{
  "n_layer": 9,
  "activation": "gelu",
  "normalize_top_k": false,
  "balance_bias": true,
  "lr_router": 0.000834,
  "norm": "layernorm",
  "norm_eps": 1e-05,
  "optimizer": "muon_variant",
  "lr": 0.00795,
  "beta1": 0.9,
  "grad_clip": 2.0,
  "seq_len": 256,
  "train_tokens": 439800000,
  "steps": 1858,
  "dataset": "wikipedia_en"
}
Below are experts of layer 6 (counted from 0) of a mixture-of-experts language model. Rows are named router (the router's row for the expert), up (a neuron's input weights, with its number) and show model dimensions 144-191. Each number is 128 + 32 x the weight over its row's rms, rounded and kept within 0 to 255. Numbers have three digits each.
After each expert's rows: a language model's description of what the expert responds to. This comes from a sample of Wikipedia text that the model never trained on.

# expert 23
router:120165076171113130139155095155095099055094131201131152113207184095141077184135112060086156130102165120127118075209138075141126118088142047123103
up0:185182167067127042086105089156098151089095142140180116195106126130134108118121158151081095164128163104088099206198158144103103098152119144144092
up1:170163143058127096097122133086184147140093093105102077159156113150110166184096108153125130125073103070172172117122137142163107147115095118196128
up2:157102114113060127135141107149120154122138146099096084083170088125112108130123090141076134128109111096095168147157170129093089216126106108149150
up3:110173103163101068125130146125092081156108141192124165129128179137139187138133172099134089069170199112123171150145121147102149138096140139134139
up4:196070107099131171158159076105131140166172162077137117173150207167133130127078085114101132080070095147144144134128115152156117147115156128086089
Description: Pipe separators between cells inside table rows, especially header rows and after names, such as Candidate | Votes, location | Photograph.

# expert 19
router:107189128182113096087201109099123145120155153172122111222147133098100068224132152159133130135096103108153127165138171138169092123108154136114136
up0:106088100089117152163141093156089097152113126117095139098179136149068131070171133097126106124114171174093113166091084154102119088154129088181173
up1:112110172115190162139118016077200126113128127112110176143104129082118135190069098122094158139127141079158112161124141114155040092112176187134160
up2:141161101100095180099146128157089139139195104101121103187087113148103157158144114109155059097130115111141103144124109163138037107146166130129133
up3:105184106133100167048131098136147135157132158111103108206135071105131127154160138184092189156137151132173135091168188142119095149084120107066101
up4:135128132080120150149091109129157128086126096106122121077163159112100139123108102168141109138109142127061184172178140146071228112113068115159137
Description: Linking verbs and nearby words in explanatory prose, like is, being, became, known as, and it after makes, or often, previously.

# expert 28
router:161142106172127127115149084138121123100180152133071104144235118112145119125146121152116137156140055142108117128140085189038106064118140077088134
up0:192115160113114163083168105194101079078116094068087149128181098105102142162093140161093113151175104151127108112127128172085126071101129158156117
up1:126158122104112159095188118186135178103099084174102150119129116161105082101088089151054106165083123187102068144104203203074187088114105149083116
up2:151168086099124125133217051163164143190209089130072133177166130080180068121098102148106115168139142116134107140167137176139072101119086177089107
up3:105042173126170130146108107134084156110210157108121094167075086072168123116147116147160161100111113131155186096111130136156098120093087104067141
up4:107109067135150169147134105151116179064159164133180134157082185167168107127142099105116121189087151170047197172120118154082177127106087045103121
Description: Pipes after the first cell of a table row, such as year or date, and colons after infobox labels like Postal code:, Head Coach:.

# expert 29
router:159145122164097133143120104117065143119149143155100109128198087086106133108165118124092131146145094121091083161162093128064070134167085085086169
up0:179159123143081169156065102179156116106147131120130081122130100139171120171127146138138122105103113092104115193097118097087087203151108129094109
up1:129122134135107164135125123137148125101104099137158172170129117082131168149103112131129124153127076131105096121093107081154170115091134081123144
up2:123138104099159128050066136099173128123070103124103131101117087126104113201157151126099145157124069149155151105163090130055116156106120120125094
up3:167153098146130147095144152132136151119159071136128106093131142138124092114165084176098092189154144048121159097206153090158124102163174097086180
up4:143158096102147150178089092053145153133126169113100093145128176101143111130120075132132110150141114156149184148177117056104104169199150101132064
Description: Pipes, hyphens and colons opening a new table row or list line after a line break, plus colons after infobox field names.

# expert 34
router:116176120139147128088125111125112090121110110102096154167139171108163114174078082068122081117146115111137124163166122093108159088138109108049154
up0:114195098116110113149131106109107151093172085195151133144139100192174207154122106152079142127182165122172142061086204160151125102144146151072204
up1:105073150169132129109127166129138159087170123160100175120078139182196058192144070119124166084149086119099172185147127128146116159083187109138142
up2:123179090141171090105132223129098145134137098098117096135198176089166145182113073133114119197073134103098099165098125109128087206135095095125101
up3:128133093145125167117147083163074090104134143108158127163139147153167107085100134108123137060109128121113145154116103138135093063135148113140056
up4:056090092106088117118152159134126134095121098124079130145181109064157159142186141150113098168150081084146094096113179158110153115130139118107069
Description: Word-internal pieces ending in i, mostly ti, si, ni, zi, inside names and foreign words like Cantiga, Vertigo, Leipzig, multinational.

# expert 62
router:147106112104108123100168106159114175112118164146035083135108131128130096195128127133051120133111087132118160091104148141128065096078132146197110
up0:109127155136108181133170114138101112088132160131158124099157120143099117152134124154115127055083075169088096099093161148157122073134164132143124
up1:171083122118139139115096141142077120140136058079095163132133100156104104107143061124122139131122058118085158163128123077139147079142164150143141
up2:177091154141128160094113162028096122114141158216099162085160158100106124109167107110085072140159151126125188106129117077127107153108093090123151
up3:108123085160146074115152109084137099074117183175081098149091107116156071097166095112135156122155152100112143142170124094136077130099064139214097
up4:211136145126155089100145141114163118107131134105061181136131154115083145142136155142092060145168138148081158061129110165141137129117186136142108
Description: Short first pieces of ordinary words after a or the, such as t(urbo), s(ari), man(oeuvres), plus whole nouns man, car, cat, horse.

# expert 32
router:111176054133136132082133109208128097073104129110116144119138136145135103134081160133119180135098114097101128189137082091104136068122101137110130
up0:123106138143107177097171140102177156109184141130139117103110115141152105147126169139121194125106235125104147169160091140098134098100133122091130
up1:078178125101106157125145168137099131139083111084161111175094128132136142179067104103135145140083130165121095128086054176069147114158135153153112
up2:093105112204162167091185108172118102149118135129112168107131093140150078181087148068138154141097138165126164065034120104124046077148129088026131
up3:169108124120092071082155087138094165097135118137059188136126160120120099098119132147108164098072115118097197103098127146078181100102149140078108
up4:125184135099128114109145175129112079229134059105094132151098123156103096091172088115116149075122098100139105199205157114144112150113173090151132
Description: Internal syllables ending in i, like ti, si, ni, inside surnames and long words, e.g. McMartin, Fitzsimmons, conclusion, Neoclassical.

# expert 35
router:089173097167115144111132106144113156048136181190119098125160123148132100119139121164062145144115108158091126152159120107082105105102104069119189
up0:078120106171161096152179171110153129153143075109110165130118111171128074130118174117067158101091177131153158146098099072144136062125138124180151
up1:148157066149127096100148164158107117173206108173143173122124109155197080125098057152136129158097137140145090125157107141133130137204091149118100
up2:107118123107145142108142201147107157145149134088053107106135096151161068108073183122124153117158142063141138109125067107104114129108081111091147
up3:133160158198113126123143117143081148098135147161116077139164144092104140122154176127159139208146181142142088166179149085121144124103093100179113
up4:145114104103117055071078070154159190156144123136110128176155153122116128159137145088100080156153108050052066115111129146159149095125138144184143
Description: Hyphen bullets and colons in infobox and See also lists, especially before Coordinates, Born and List of entries.